Below are experts of layer 6 (counted from 0) of a mixture-of-experts language model. Rows are named router (the router's row for the expert), up (a neuron's input weights, with its number), down (a neuron's output weights, with its number) and show model dimensions 0-95. Each number is 128 + 24 x the weight over its row's rms, rounded and kept within 0 to 255. Numbers have three digits each.
After each expert's rows: "raises" lists some tokens whose logits its average output raises strongly, later layers aside. This comes from a sample of Wikipedia text that the model never trained on.

# expert 40
router:152130161112125135102108141115126143135176145125119116126168112159131134128126121115156100135152154098128125177103146116106148164137128136124080120130148108134074139143102132144132153147081075154105174095139093099087121144144125111117121106126123178173100111110082118148127117070141105124
up0:148161130102160131158127177122143090174116115105099114111132118145110130126177107149138118117098110096140129147091112137124200134125115114159166140161149124132120135150119115139134140153090153108088139137151118160121148116134165131118081108101104142136167107133090104087128102168100162110
down0:153122162123066114111143130148097143125149138131114109119142131103132142096139147151159177169098155088119106164078137124140111070145128162101091144165146152125091121134120155128122129153128131129161121120118128109128155128124142151112127102150110126145067102179158150133109080139098112132
up1:080166141117165103162160143102109136132118127134189078149111104172190126111140114145117102118106109122141151107109160122167162158092131173157105135115153128105123114149113119097138122132145109145151113147138107095105148130170120096114113124156145126114107114106146151116110150123129084091
down1:137111114131099116174111120132153139164120140133145128169172113127136113090086089110162140162170126116132129122111146113136094144087138168142092135127114092133116111137110108144140132140111180100089114125174079161147086095146125087145132123154095160130143165123105126110142157126093118144
up2:146156140124176120166143146154123123129166115146137133160107107125138104117120093144138123060109141143071133129115147123130055161153103117134119167158097105117112161114173109125148113116134093083113101111097138153131128126135138112091128139131154105137120131153099155111138132108178139165
down2:110167151066156110122154128162163150139099139093144141127106131139092082110122172140141140132166148116111121151146109125169125093143120128111199146096138128143129095120129122118125132096149109157096094109118138125144120163091138101135152156100107139111146160111131121163139159096081109120
up3:125137143127149064113129147103124122149170100157110161160153165128112135131143145122116185132135110096098163110104140065148098132154158142117101108089156096121089089123152166140168122140130124150134161135131093125081143167100116102103147111119113124112130154170120132134138119134117112129
down3:107154144114144140128132102171138108096144134140118122103101112128065074130101115144212120192138115148125101163129120150153115105153115138142115112173094137135148115092160080128109135145124109131123120133100085127124111142141096151138094127149135142121162136120131171127136103122148158131
up4:129094153160133113102157130117183143118125156123122170142100123133114083114115122140138098145103162080153127167107129189118124103155105118153138165119102136102080125118128113135173117128076106137120131162094135089115127159152120123115085093150155129127117168152104156143116143118126132155
down4:162141132132153104118117111144097094117087132159146127103150078089137093069115112152141139117165146113120112110138094135111133145113144098122127121142100134122168161148149144108138145182118148190147135121177075104149117135115134098125159135155145090135107077122124146146130142155112136126
up5:142143156148147138103139162113120144160151148101127141130144130128122112120124108167155069108123171168108124113092139155162115144112130123112125143117142111110144095160105142150137121111117120077122139081152119087125090148129125094181057149127101126122138134184129134117153091128102137164
down5:160116152126116137165173170140139109136153082168111098150107144115128133157112186123149110134120154135128114140130157109105108131159104107087138142074098143133099120134179109099128145159145106123138160109091120097113163150091088146129123092131087160145116134147122101112113122111158111153
up6:084113153111127129114130135115107190120161136113133118152134116061102142110106085118137126130152095158076130114116157172148139096118104108127123189115156113101102115150149148143142154134163125104123121146141131108118125183105146121150067148149125147118102155137114133159123123105107100141
down6:147104102097140118157111125115100119127099133116100137147140170115165131158090154141063151178143115158102141118182128141099121112172095125144148146129116113136106175107142123154112152149111152086151099114110159130144152157100120136109119196130126111097124107114096141141101121118107129116
up7:143087162146123097122164170122088097166151155158109119128175121129145128110125132156164117088108127136117177121085074102106146150149100118148098116117191107139130126151089163131153109149125146116135153139149131118134149137142131055105117120138115135154138140119138117129131116079126130125
down7:136144133101131148104109077078147150120122202129153135109103118151155150129118113166156127167122132134092129118101181120125115098115103143136116120161176095079113132152102098110166145122123117163170119143158135136131129114155107117131147125090132142180119141118119109101126123133085140100
raises: "gin", "ld", "oth"

# expert 122
router:117133117142116144133167091132168137146121130106130124084088126071132131134111150108130123131144126119167136114173063098080093094121143124125117143126140113142146152102122149128113141109124158132184137128146115112093133130151190153122161087167125118112126134094139117138171123082167122134
up0:079161155138145106181130101113131110152145138123144112195091162097137148163134076136111139116129133194123091126089100136104130131134140121146136156101165120139119104133145124086094156144091108133125139155137145137107143123128141144178141106141133145088103158098154136120127114121137100141
down0:159112142107047129122141141162111147126121135063141129114112155105149119097130101157117104128123115105151115125153173121150137149152094139122135142112116132162159110152100149160185135147139119154090128127145134180115141131138136154082129097114081124157129083157111105112103116139147115134
up1:090163142124190154151125123102146095135131126121135138108095154135113167155134124132100138078157132129141120112124126132131164121116141155122132171127113159095152133113116072092126127170124088086127110120136161111113143146164124121089151106181129076121153170104157112129130103142112163127
down1:135138139154147105138132134116118105151116120113081101143116118103171110124168144110122091136120147116118122161186126111173085095149152117119088140101143151166148146121102183126106117111120150138174108084120136148115125121114108137132165068089165102119145098172135134136143130125151156145
up2:156128111125155103145112125129162169138135104107104154124149155126130099127153143117091126152165080158139155128111128131136130164126089111129191136090117172113078125122153144105125136161141118077132107115071130085107131117105119118120132174111178112128126122154157163112125122138163122157
down2:091147155101111122127125106097152159126144134102129087151089101174138112131151103147155128108153097132164127143138123143116154097122145124091108121154113141174125110121134163106153112142127152172116163147156142117161166133100140116112100097131138115122126103113112149088123126170050097163
up3:119153140124126126113137139154147147173138156111106143138069111136152174125113166136109162101130137143126148116116129096142088142117073167105173129087103113106099110137145116117158126144062115138136114134080150162155125134101164130142146156169125118146151145089153138109111107104147125156
down3:096138126094159159112153139158086130124151132096142153113133197123100105155107137074139108141150119098165097124112125109125137118125124140120161098144159139142094112067136133128066136174143091156110134171123139156113130122104128118120166102153112108136141120150107117137167164117134120129
up4:161123131064167180140141134122132123118120167112126134134076126120118172093129134155099099126133077135124112094127117139129111122102154154157092157121115124133081111124145093136117104133096130123136135122135149111143120153144138105182125138152102138112174152132183156140120183106160148143
down4:151130177136176122138113135111127172093098146090085088144166111152136119144139117110117174122078128135128126085149118142123120147104145158129152153131176129131137124149115160115086157096155123121146140083129081109114101108085155125142132133113098142106120095166149095144160114132146119131
up5:120115096119183076164088118077075092118132107112106175151114109126109144087115127134112160142120100143128081129123137122155147149107109096107167141131183123141126120147141097093119152136105154112144084149140110114151165127122149119136134155111145156146157135119152173143112126145123127118
down5:125128120093152139114109113107060178094117162133106112100147122166100126099148159136140166116114128147108149143115163126153145137093148109122128111141176133089091123095161102111129129140164160134133115127135121111167101150097152129105144162121135109158123134153078130139127174131122135070
up6:104157123145141121159138134101140108196157099134147125121136111105136116110143106128119152137091126104162163101118100113137141154159106098080113155078165172128133095124096154069119124128128159076143121160129110129100115174134140100146114105137191117124123130126141148146113129112116119148
down6:142145128131083109141106078146151111114142146071122152118103156163116110149129163135121110133087120128103173173175127157118098116147113106096112098165121108117151132160093112151127137164068087116137149165101142127125169110149131129117095136151140122097133133134130170133144109108147142145
up7:089157148058157142169174148108159103141158140117110147122116095144125101104137115119142112118089089099133153129118095125125111136140128109084143142120126146169130106144128076159143136156138140097137107107101128148132079158149142104158099127131135108142163109112176092155127116104127131162
down7:160140101167144123114118113142138132147134126091141107120109099123053117176128145119118128140085120136131130128201106121157124070106143123142132136137129125103129168116153082126109156176111115124177127107141130143111095161150175130147132109130187106136133124098115096135146125118126109129
raises: " (", " in", " a"

# expert 217
router:160106128169113102109157097125130137129159141117141136148134153097104118129118119081168139134138166158141133135154119145107162131089140146129143130152109075166105115128129143140115123107131099164118198135141083110127126112173149143139148087134161136158114102081167069110119106131141120136
up0:126101157133148103094131145119147089148174136145149161172155123124109152086141111123146124109120137095124149139125110121109122154120155124166158137171122107125122091181093136086153084122138115132049131111151109183123115150118120123140109103130114138143165133125156158115087138136127143098
down0:115145119101147138143101136137125096149092075173157131067104130124102146115098166164136103139114148127091134129196128143172148130131126142144114118112111130125121182069142144158122136159143090116125120109085141103125141129077101111133149182144122137126130101107141133153146123133136129122
up1:060125096130102104115138136138123107148149142141125078146107151120149163133145163135135069138089112119123158158116156161175135126101067123094135158112138105166094104136141151156135123181160129135121128123123103140121112157146126128147122112124153112146105130127138092154121129106108189131
down1:157140160148080088141121103125136148152096104117136161132112087136111172148125119190135098107110122157153123130154127126076115138161128107138133104085100118183118145150131119116118141104118121137143138143121068072137133093160146139137139128130156096120146119122104150158089119162136117164
up2:146094172119151129135122116152124127149127107119107141189105161127096109103147138128133119145136143112115114127127130124132191157143108130133130140101104134114076085127153100117140043122119053139129158147106139166126094135144122121140139142127144139161110110124144143089106166104146128159
down2:129172071145154127107139126168114121142155139115109154127151139092143089122152121108143120128147181129134125136156146152139116175125132138146124116130119121128112126117135155085142111113153133121096076105110082162125137122114094129125160068152115171122118105151116074097165169137134155091
up3:101142153133135130129081142076124107152148118120151153159086149115143140156140110147132125099076114136132133125118104142122116094139111150099119124100134152179148094132123131151120130138130096092130149149136125120111107150134159122121116174124154101142197147110191092105114161106099170093
down3:125138129160089112132104108154163164119084153142113165119134087111167147129119153093151123084124101136107119121134132138122113131075145086151135144159129118133137145160093149115152124129159127171110167125136123109084153121097125133137082138124123126110120078128181128149165094155147120081
up4:105150133079121127149141159096126123118151116112115101093124151138172107162126080121114098090135107109154108091128153115147133140154181148065097139146155169126203145147100111089104120122152125094134116164166134138134141134129102132133123151112106127134117134130176139135125149140114123109
down4:146158085138170139110172157148156096116163068147115120101139115127098111123116142143129125142115155138132115112147137089157149138110141120134126116143104112126124100144091108125177124078098101129119117160132135102153109157134094129122130138124091169108101180147079182117147156105139138153
up5:147110119120106112135126154143090067165152125155117152117128097137136133124182127133118094121151127122107144128129114142140113153154099131148131098104122151117120073128150114150174108128121133119126154189113111113119132121120101078120141172163176106134111165138080173096084100142133147134
down5:141141118075120134123098117131099115120153103081117148108083135154089111129149109127102114173153172095205133133156115096133141132175080163064146145133136135146183173120125114119105118154121144124158120125143119123129147134123118118130142127128158116104145143132113145133125086116142151124
up6:103128121120174127111107133076053116151146113183136109141055142087122110142129132136122128137150124166109129144135149140110138153129124124118106102112146128149186108120119149134147150144114126147124134156148130142113113093113108073134139171134167108165129111161155132166115098146120119104
down6:142124123145099074145127131134156127109152128097107098081153132128141130156110148167101119133127114134124094168056119119141115100122181118147153172126099110133129173123130128140132085120180114111126151098165139089140178114121133154165134099096128129102156156101121114114139147147122134141
up7:187136131123155146148112128163093142147139125108098147099138137144152083142174085130109149152131115141154115104126147131150165115078135170144152146121103126130136180101143119137101115111149080112120129174134133150133140149142143123089097113121113122127109157135110114108077111086099127181
down7:157124153100127114169140106149136174110110182135092108143072139137147153145114131119126157156117132157086113112109145094126113153145157081128104132138147134132120114109116144141137111134131142066118118104157099135114123133134127139095141121122114122122119124102099142138166107117199161056
raises: " the", " that", ";", " which", " he", "."

# expert 148
router:122134128143171108119146087106085123124128126108147149114136104110169145151109115122106135149146114104145118150120139096129183128151093117175115115135133170111128079187069118128127086111117128123147100114101169175150157108137124099132145130133151131121141127149112089190126127119098151137
up0:121107171118146148086114103146101134136141149152131089124085106102143116078115125141079162118138085109121161124100170133173118161101128113125159109139110161139141071157124113138142140159135121130119124109130152116097176137127116092165146112147105154110103114125173114185136121145119137121
down0:125174174140121142137121150135137134092113162120091112100117107108144117138170146132113107162107110137115193117157134121145183113103123170129131095151111117136099080135115128123133117131118146161130157123146112123146151118122094167091120075149102083147134138131111167120074107104153138141
up1:111145099144178112135113121142093114108163155125153160148129121116181112113112115169103120135087129121160110119103157154124107079152112139115115123115170178104119096118133126148159133093121098135117119139129184142169135114121172091117165162170089120114140108142100113146155127153121129109
down1:121186103148136152094158115115143173098134131102130144165083155115097150170095169112132117131150125130118122181164090157133125162155102124117143101132106118108108106100155121119114137080112126119149098148134147148142167125114123127089125120128137182098138133156144091133117106099086127121
up2:117157091140143096136134139105097095148125098189147111133105106120114126082158086153133147146141113149160118142119144155159134112131137137132122114165134129105112134153104102129123109104112096096111157132145139136158149134135125152142105130144115113134105149080121115166073141040139154085
down2:181123145190109131131172124167110080165149118187143108097124153120095119127115088170196095114111140114077114125135116110126105123131166162144139130138129122131117096121163091134153121117124132143110133131098092095148145126121142117128136136129147129158143108134120097094135122083135134129
up3:148108109110154168137140133087102110147119092107135109158149116063124132101115191151112084151133124069164147153109064140136105153161089106149123184137119136114147116108117145098132101142112109087126135115096136128136135110142158133137139101126114159142121136153122153111132126115135125156
down3:112111146137116125117114129144161135183130139146112152067124179108133142116099103091105090117120168122139113131164115141119131114146179117143169118046149126136120149101174145138102159154149119105141102123171132134136087162151116120107118125132101099129130095133135105120148105120135115161
up4:141076141121118135093130165157117123158132153124119117116115127111104181075178097125108137163160123107110144155125111144142124125162104159109121102136118143160101100132130121116129113150086165091144106125172150149154137108119145075122132081160110121146119106170139112124115133154138185144
down4:138116112113117120118093150107144148097164148142131143158177121156174130149153141056153089090102127147120093086186142105103106152109124160122128140118103134154095159140133134097116132145137124147156119075117116101151141120160146141147112111067133134130125159110111129119098123133150151141
up5:137143139151177130128110131124109112124104158165152142158117133117143140137123097135139172110101064104113137134104201115140147124107113125126148145126129193101109115119134134115126078101101156119106101098089176150128127139121127087155138130139117054127116154137124134170130117113126130125
down5:162174130182178172123123115146122119157130113106115116127135138118138140134138150083148121118127107111118086160076090100122085157162114130125175097155102153136152103116121177138151128104124110136135110108107162132100135133136147125075110083119145131132122107155135142121131157122080102153
up6:152130093093158154181154130099088103149119141121099125128145098145103121137136091132125118107124094121114146135111138187147142159148128129125104112124155158111146170135121150143173122094074148088145128141122136154095129116099095128127120144098132086094121136100161120150164167104117080115
down6:126101090159094103145099113137151124117101108133172132142165166184107113083090122083125138130147139094157107140127145111192146132144134122127147105144106136125117125110159112129132092116117129110149151134116091131146103146109145109146123161134163147130116123143178138121105104168061113156
up7:161157138130161086116141096156141082148168169096133145133120122186136116126126083127144142108150118143158130108122108131123154131105107108152115133090157121087108142109140150121107084118115160054124118108140120123129100167139118135128138136128142144154147143158099113144093177084123127166
down7:153130148144067108170158139144153101150096145124126116110115111132116105094095143128143096099159120146144118115192081163110127118177120208122138091118104148153125154130149101105140143151110129149117146120125114084100152133140135106100152139135120134125141082121157135114110128149111106118
raises: " |", "-", ","

# expert 74
router:125145122169113164124111111158135099124087110106148132119123076155150160147115113147109104146130078100141095152125101110142138094114125200133134165131147118152182136111118131099136124118096098177156161147145139151171136154127145117129123099090086127116104094136114129120086117113134138126
up0:094089104136135111116087135117166090129106141127133128161111118186179146103111129148099118122070116144125175170116117135167155113106102114149132135117160140150130128151168093154133107103111122118114137137158145102129150102106115166145113097146141155153159139096124157115093168096116147131
down0:147113140162117131114143122110122152122167136126162094161152078114164126144088156118170129111128067125150133121090092105085163128129103109096171118158126158157154107129112170099141095116118074148134139148146137147116146145111128128091106106099151118095155122137111124167119114158124133122
up1:134099148082160125119125126109145116123144100146159131092122111125142143137120096115135106176151141153110160152097119125148148129163127123195122123058150120131108103126120086101159121105165107125129159083148144137150110121116134159137100103167136111132102124124138129170088077115156131160
down1:170134140141160126136122156100140138108123113125124098108176140171132083159136104098132117116108103115128135085168124118130131144099132168160115133111111169123080115113132134125132090186112140125107101125181099160092140119134135168107117153086161134097105126128169135131152083103130134154
up2:159137111139113136109105146096108074126080100158097129116094175122098198095149106120096124103144086095134132162114107152155112132109150169132130130124148128126093110167115136117152139136116099142147174166148113118115128151134127142127106126162130109138140172155110110153081128121149139150
down2:114136136142084100144134128133123110106113157123114075139094111105115181131163123139127129118094132101121141139098161152130121152094114167100109117131139164099155085134119146120138138144113162190160127134129091154135141158089121145144144098136167158107122079134088105130166123119123185132
up3:077150160139156154130128138126135105133141108119131157141087095120136132127131122163113103133111103107132129129113126108173191095103132133145167178097117132133114107132089177135132078131159150139125132182090106168105113126120143087153058152121147129114138133103114120124108117113110133142
down3:130107146141153107128116094146120167127118141103170171131095110100115125141123112069126102139171103095119131107105099144106139123121164115177116130152104165144122137123112112149130147162127097123163134136142119132118094113144166189101140085141135116123129169120141128095073180152101121125
up4:115120204136132149124107134069119148132136152126141107140099115146154145159126125130118107119099116082133151161134146119144131101147137108135106133077119133169145091112109109144155099158161123128128129099135109122210102154122096123168104131133103098098156127130149145162093146106119109144
down4:087109149152145152091127142095143116109164100113172126110142109147119119150098140138187113111100132113146148145144132133149149129115133157111152143084150142128133148096122131133133150134173131135124133104162114132188103165124139136126067100134081103084129130137149154070156126108098139099
up5:106126128118147138112060112131161063128133117114136163105098111142127123094149106182103105134138121085139139100123121117101134134100119155155180163128135117142144120158143136099133127124091156119150156150138156145131104163125134116110101169098162120110172097109140113175114116150102124164
down5:099124119136134089124108166119146187131164147111154154102125129159064114142095134125153101123135111138124147149124116134127074114113103135193128141102129114157133178173137101111137160158123141135124155131154152097117098115102146164100115132108141143114082138115130125133129097127067116120
up6:145150107130106132178123145141077096142095139128106114116094101128120126175124113161103137149130133100109112111107102149097144106114117135085104119090099126140188121150124139076133157146128088164105128129142156156160158120136136120110127093149148167125109146130136132174068156146132111151
down6:137154133127136134136159149129129124136110130136109089151153124119167169112152143152106102137143128118172095137139139119137153135112154073091155122118122127123181155121091115124160158098139132088122121123135111070114117118131132109140099181170058118110150121085142121089108125146111175131
up7:102151140119107117138139115155100096147127109113121155130119109128167179112123138161139130141070143125071124114109087116116137197077129134166151130123140155103123141137102200143166143128124138116098144121162099154122114117117129124138105121076108136131133135158146124127135124074144154146
down7:130153111148158140119057123122069153134133090141109126111170154126132106147104102138105145142167113124128133109108175154145111149079141143146122171123103112139172130120169102121146146105167123123100120082105162122149125155104129119116129118135143114131138133184109083126116099121168105128
raises: " of", " to", " are"

# expert 5
router:112141105163116142112129120130145164124129177126105117114143146129127126114100144144125114119097128088136122135139092085093159093116161149139129119120131106174112160121121154122119125082123140180176095118119128110141136131152182138079137071131155109099101113140102136132152154125175183109
up0:112090133167194137131132138135111096148150116138132145133124156094142115163104129137060055122111150122137110105114135158125133067146119141112136152151144157136165139155111121087140152121157101085116134126174106098133125083145127139125132122126123137139127142091101155169145124141139146137
down0:129126117114122151125117094151119100136084113104124140140111097100128111108119132092117109145154151126158149158146127169152104143153108141131098115145125159156102129145056162151178173148167127094118137114118147089134101165130117167090150131127103122163166116120091170121093113144099132123
up1:100111123134105116093092127164073088146131156110068114111153140181130167104105122156114150165105161136122119129116133142144120145113128088133140128069105177143156100158164083135117113113125141098136117128104120085130149160160122125142099157116142131124140129125107125160164150132141111141
down1:119098186117146095164144113134092171118115151095119114115124126152094084133103100130125139145162109139135135148128163151141156166101123128111104138104146103181135128095137152105141130096133155118131117144099182109139160137087160117089099148121154133107110163105110142105113115170125152092
up2:112104136129086157143093147147124130134122134111143124126058141116145114131133125187116110098091115115144137132140080141193087123109092146135120141160107132138122128155151144102152145108076121169082122161122170118124156137141141126110105143100137132152114153124160100128138102123161083145
down2:127127158153114109131159117153091115123104156160131125203130134082125130126119138110142127139140111118126132088133137119111152113175151152109109125154084137084168149090098131128122092131139131135115119173148107141087123130156119116114121111181107103149129126106104147115160189152075142116
up3:093146112123189128174102130063129098122181109120112181146127129134137126137131140140125143142082125177094120131109139137158137128096109099138164142163123101107120147147165139133119117108101136154128112140116107178093093160146124127119115131165146131119129119116093129181126140159100133105
down3:170122147113127129111116160136118113112124115126149150151155052116076118116095102122141156140092098162157120150080143123171125129116138154112106137133108090136181149149159143116122089099108126141152110090152084154132102104101138146121125137127114113175145148106155146161118150155116147125
up4:060137140122151141107161141145141143134117084129067093143089135146166138116089117179106136108082124116135154134145098150106130096125149118145160161078141133114099129103148131099133126125086112119121136115151142142153133111124195078114134139153111107133147106132126128118120126168102140120
down4:122122147128141124141102123108146096134131110176159141140116104146146145147115104156118136133105114106167197162156119102126140135151115147101114169127131131135151164134076123119086105120138138159130104122110120099130122173148179124097113134133137128167117061122076093081139128104118146112
up5:129119153113138135125054148151102125131146090188076163122112136181150167081107125155091101132117113154110119172109122097143151127142148107126174117128153121156117112123122138125127153143123127145151139141102119191122092178153107121099149120120146100123117139113140113117115099136124132129
down5:145146140174096133090132122111123112055135080138160117096128127153116124148132114128101144149163129162108115105094170156109107152123115110162141107141141105121140072127126127094125128140078137155117155135152112092123134143163122096168173138129160092143134131148148164110130164109149108117
up6:061142144126168130144122109129113138115158133143107125150135123120129143109145115153109114142078100110092134147120106104134152174112123124139145119087160103151143112127116173100141108168114130151108117130151144171086142130155131110163101112119146159079138165126102154087105179142148164095
down6:103141139158102120135113124123185151088155160113128119113143143158096108114118136121139112147110145119107161108128096097089124177135161111111141105147099115155116128124108165159120134157152149177123071082145128152112136069171130140137115135098136127113131142153110096138108171103118158158
up7:119137140161139125116101134145123155127166132144103112132106178116108194094143146182106131107092117086129144121118151102122165128120133151100137152133103142189101134109123100066128122131148100117127113131139098089103120173151127141095138123168097113139099134165105161153136133129118142108
down7:133148128117160123122149141139163093099130120108121111155102110113153123138169149118125143144127116125137112109193156105128114140121184129115123112125124158156105161133176135133132146127087142083133105140115119105104151139086148078173078147115144099114138062143178127110141100121121107147
raises: " of", " is", " was"

# expert 185
router:152122090101154102101176130134118138156168107137141112146161132131132097074124155124147123122145156108115151158102152130113182108098117114160140137110143109147094143132139171109141107116088118139092146177120138120122175122171134134068136110106149130160152136121122113114066145124143119114
up0:084107126088166121083127107160108143144155143162141097182143114110136099089131112146141109158121120083071160108127119112162132121149165165119110114117095121115141114124108102124136164123106100092106133166168134147149119158162156150143119112120138087139129162154150115114101116151151112128
down0:123144194153084083117147107158132105130076178146117174141102136138113105169110165150140132106143168110106139131104129131116124125114136156140151147140106094154132109168130120156121126096123117107108138091128087105123146086120106123145126132109162100144117124145174150092084134105149139139
up1:105139113099172112167110150125140117133130155164105133113107122090081107086109100166108105110098120083142147147111172095121112139114124124130141166114131124125125114194128121116117131129108158164128110121151115136099147120139111117125085176136126125136122131165125090108120143162208124113
down1:117154106132091118128124116134120156136121105134112108148135118117093106096080110126116162117151161117132139123088146154137126097098136147212084131134176100140093126114114106109119166140101103157147145137142091125138145125087105130154160158159120098112178141154151138147163091136150124127
up2:174119109116111130158133103129130162127122149150092182181102119081121132108187160143154145096145145130122131143113133158150134138169107084129136135114100120136153120141162145159114074116103087140135085171171152123119105121130087136139135126113124144110143128122116160128069123113121134138
down2:101131074128110142089108113119068084126126147152139119159137120141143172121141063106118105144140172169109092105121134129133096113101145181095156109155128127139140109128120147108126141095115168142159125166117116165119126148134120129125170134133123118107144102165145122119128160105153164093
up3:124154148109136171103123120136142153166137143138105112147154130149101143126148083134157094121157132102142145147095144136107150103109128128141153156092134157162102147151099167079142143149090152138108149146122167113167102113093105069123071109118154145124116110131129172106086129153124119120
down3:145135120102178098157171108125137101084117159139166160122066113101118116151098154130131141122113098138106114107157126126125135106141132111128110119160149130115108149140148110099079142108096136116136151143131117146145138095168156108090152161179119148156103142105095103168135126180106107129
up4:116130086079097093127143132143114108125168128166144149181141145124147137123092154118145134146104071151117167153108135172147151097107126135162112076125143096132066139132137153137138105107152148134091154133130135118147118157132110080133113142125125131133122162154113159174136155108147149117
down4:133132081132100158129146133110136090103106129128102100139149129092146139096150139110145176145133122113135120129057140107123147155190121147087141154150115147139142095129109147160110150136133142130105125110171124169113169084131169099094122120113137104145117199128114116108132114121126098124
up5:106151119117077146135144161121084132096113125117088199130125125119156137165109138138116133121120157127123144153115140148122158122158165156122100110119117143119157127123116137120141127124146132078124115119116127174150126121159106138105116153080077156088165130123160192124127137179097154121
down5:114122167156127111159115104170132152151114102142133163140152087164147107119116144149122087078133149093127096132146131152161150110160079144122139094188107125134116094102171145113100125143140103127134140109151103152128133121126139107123168159086146134142097134109084094129152118130161098108
up6:150125116117111109119137136100114095130158131087156099102154134140098140112139119160088101165132108143108138150102113121147106094107088070145158127084164142122167134118073130143120147124094139119110101144159150136145153157153123153131148127141153137149170100154124137148056131132143166130
down6:116113147100126135135113072163108134117100123142142096129132143124131091107154105109177123137075143153130109109152138127109172082143156124164108157118149172145145112143116146100142134124151123153108120159158112095083145154172137111155158127168159112114098124120145135116096103098168112090
up7:163106127175110140167129151094130098120142123094142138170132110126131109101115112127133131168088150128104090144132117128132115110128133122132104179179148147138089120118153088122100110131101057106115088150138103118174130164147107138138113119108110146132134142151142137146123179168143094161
down7:150122154183102143135139092149103159081095133125104161136143093123110113145115139157097157125180130140138119097121150110101158110126105115169102105148110087128101109078144144136160107113155053155125136154152130089142145135115124123157121121132157159113117095139126136145141113138157153104
raises: "ic", "ad", "at", "ath"

# expert 111
router:202087164110117107137137142102122138138127119139141173147100113184134108141113138120146110108131138127070135163116128129174149122163121137118113114120148163127133119128124138070152122071125088120136108119120176147122135146121168143144097123151098117144097157141107135118130128097099085098
up0:131116118137131160125132150127160151151110087117127114114144168146153148120157130132098097152091111177125094105111093155130132123126133159117120156086157137145142106148082150097160159119096090119144154097176171132120151143097116135134099137181147124144125125088127141123090144108069120122
down0:145089097136089141105113115142119120143110153127134126097137148116140096167107116145144145119110073141146143126140123155103075078138139141110107186155192094095115108113123151119139127156136138107151146119122170168111129144120127137183126136109132130110157145185134137085101128117148104118
up1:155087162099160134140153130105131155174148103131125162185115155096141137112151093133121154094135119146113167121129145136122172110120111087135129156091084136098137130098097144119114122149127082086151103119108133134116157138145148148091080136118099129117148166119109159110128147152122088155
down1:145117115161172132114150085163112195104152146117154119116072110124149112135132114152129136120120158127134135117134150123119139108119144123125117139138148136128113120118119137101114119171125149131144156166078183086128103144076095155123163153123106138083088156145128062124137102145122123106
up2:143069181126110114118087163103114088132166131136099122139120069186142112141131118147120139113140135117092133140118131161136131109126078103117128121124129160096107130106093115109153116139139113086140143148129112115087108156160147155133115138117137131142122161140142122138153142176170068105
down2:132142102119121118085122126145174147135132180118133153083120142163100108110114153121127150119119169153119078139138116090144155154140125121139110086145103093138154074120124099101142130140117147094145103147126153094126156135138109172161096105124143128133142105150106119097166142164098186135
up3:144108126119093145097128137129124108124123114166176165140169141140118141145125107132110103123139084144136157100111097180143114163103171122138153138094138155137083095110141118087141135146115121149132115119131136128112074135140134171095135134144112125119132045137116179160124103136156142154
down3:109161124135091128144121119098104142123142163098126151115139156122140115116111161133135142121112129123167099123112097115084187136156101106153166158141079104153123189131128142146142145145103134140119109135091122114207136119167146106136079121121159134111102124086101131098143112126118124154
up4:098129100124154143176145143141129127113119065104136115113134111132137114137129127165140149098108114119138148122094153173140104119113116141143121170118122148155125109161111116097146121147152099131122165117162194117121148082130139133120132154126104109144087108135090158109084110116212137126
down4:145134104155150104095132154117164086161123124115126096167142124167145126079138150122122152115139161120163137098146115136112133143114113137111101125081103093159128122115127161178140148164112125166160120123145080169128129145112082129142090150077112155124100139111124084101163132115125150124
up5:164144145150140135106166161121088115150132109152117168162150091120137114130126148172106163132130146089112123119094115122142081166150116106112127138117119117127133113113139107104203105103119083104122145123153171123123128180132119135142138126152128132127143099146161148131111141065089092108
down5:176137151178131131134119100139083096134125117120160141131150116107156128121097092114150125166124149152115112121115156100124095178076113110187159137151127139155149136141113135090126128116143138144155124093091147128113117172102133092138171142115122083162137140102153098114134127093110123093
up6:159084155109121122147151141096113148098140140173152160124095136122136104132135139118132119145096155081124142110115149153124104146123084153164106127110135152098076139150144144156173124118116092108127148161144154142168123125102124075084126150109135160107107123160101174131084137121134121095
down6:125133151120162145105095109136116105127121116145151120145145148121119144130092147085131131105117110105123109098153140125123158094088107128156162105122145137169122133175127136098147170092129069120172141127115085117130136097133184117112122185089132154073117150106108125146142130129163161151
up7:116100195137108105129131169133143073089138149116104150090123141087148169126167098147127148112113127141102131108108142091132114156184161123084090107137145181171111119159131096106132104132122169133139133144122106138124114110152136099136103138132119139123116111128148108120159116126083142149
down7:132114125097078122112155111125127110120080132176139091100134091148139128135111128167083090159128103130164112108203132159110156148115109116129120137130131105120128112092172167114110129089142139133158140113155095133129126098157164123114150120126121137121167146140133130159115103173112176116
raises: ".", " in", "-"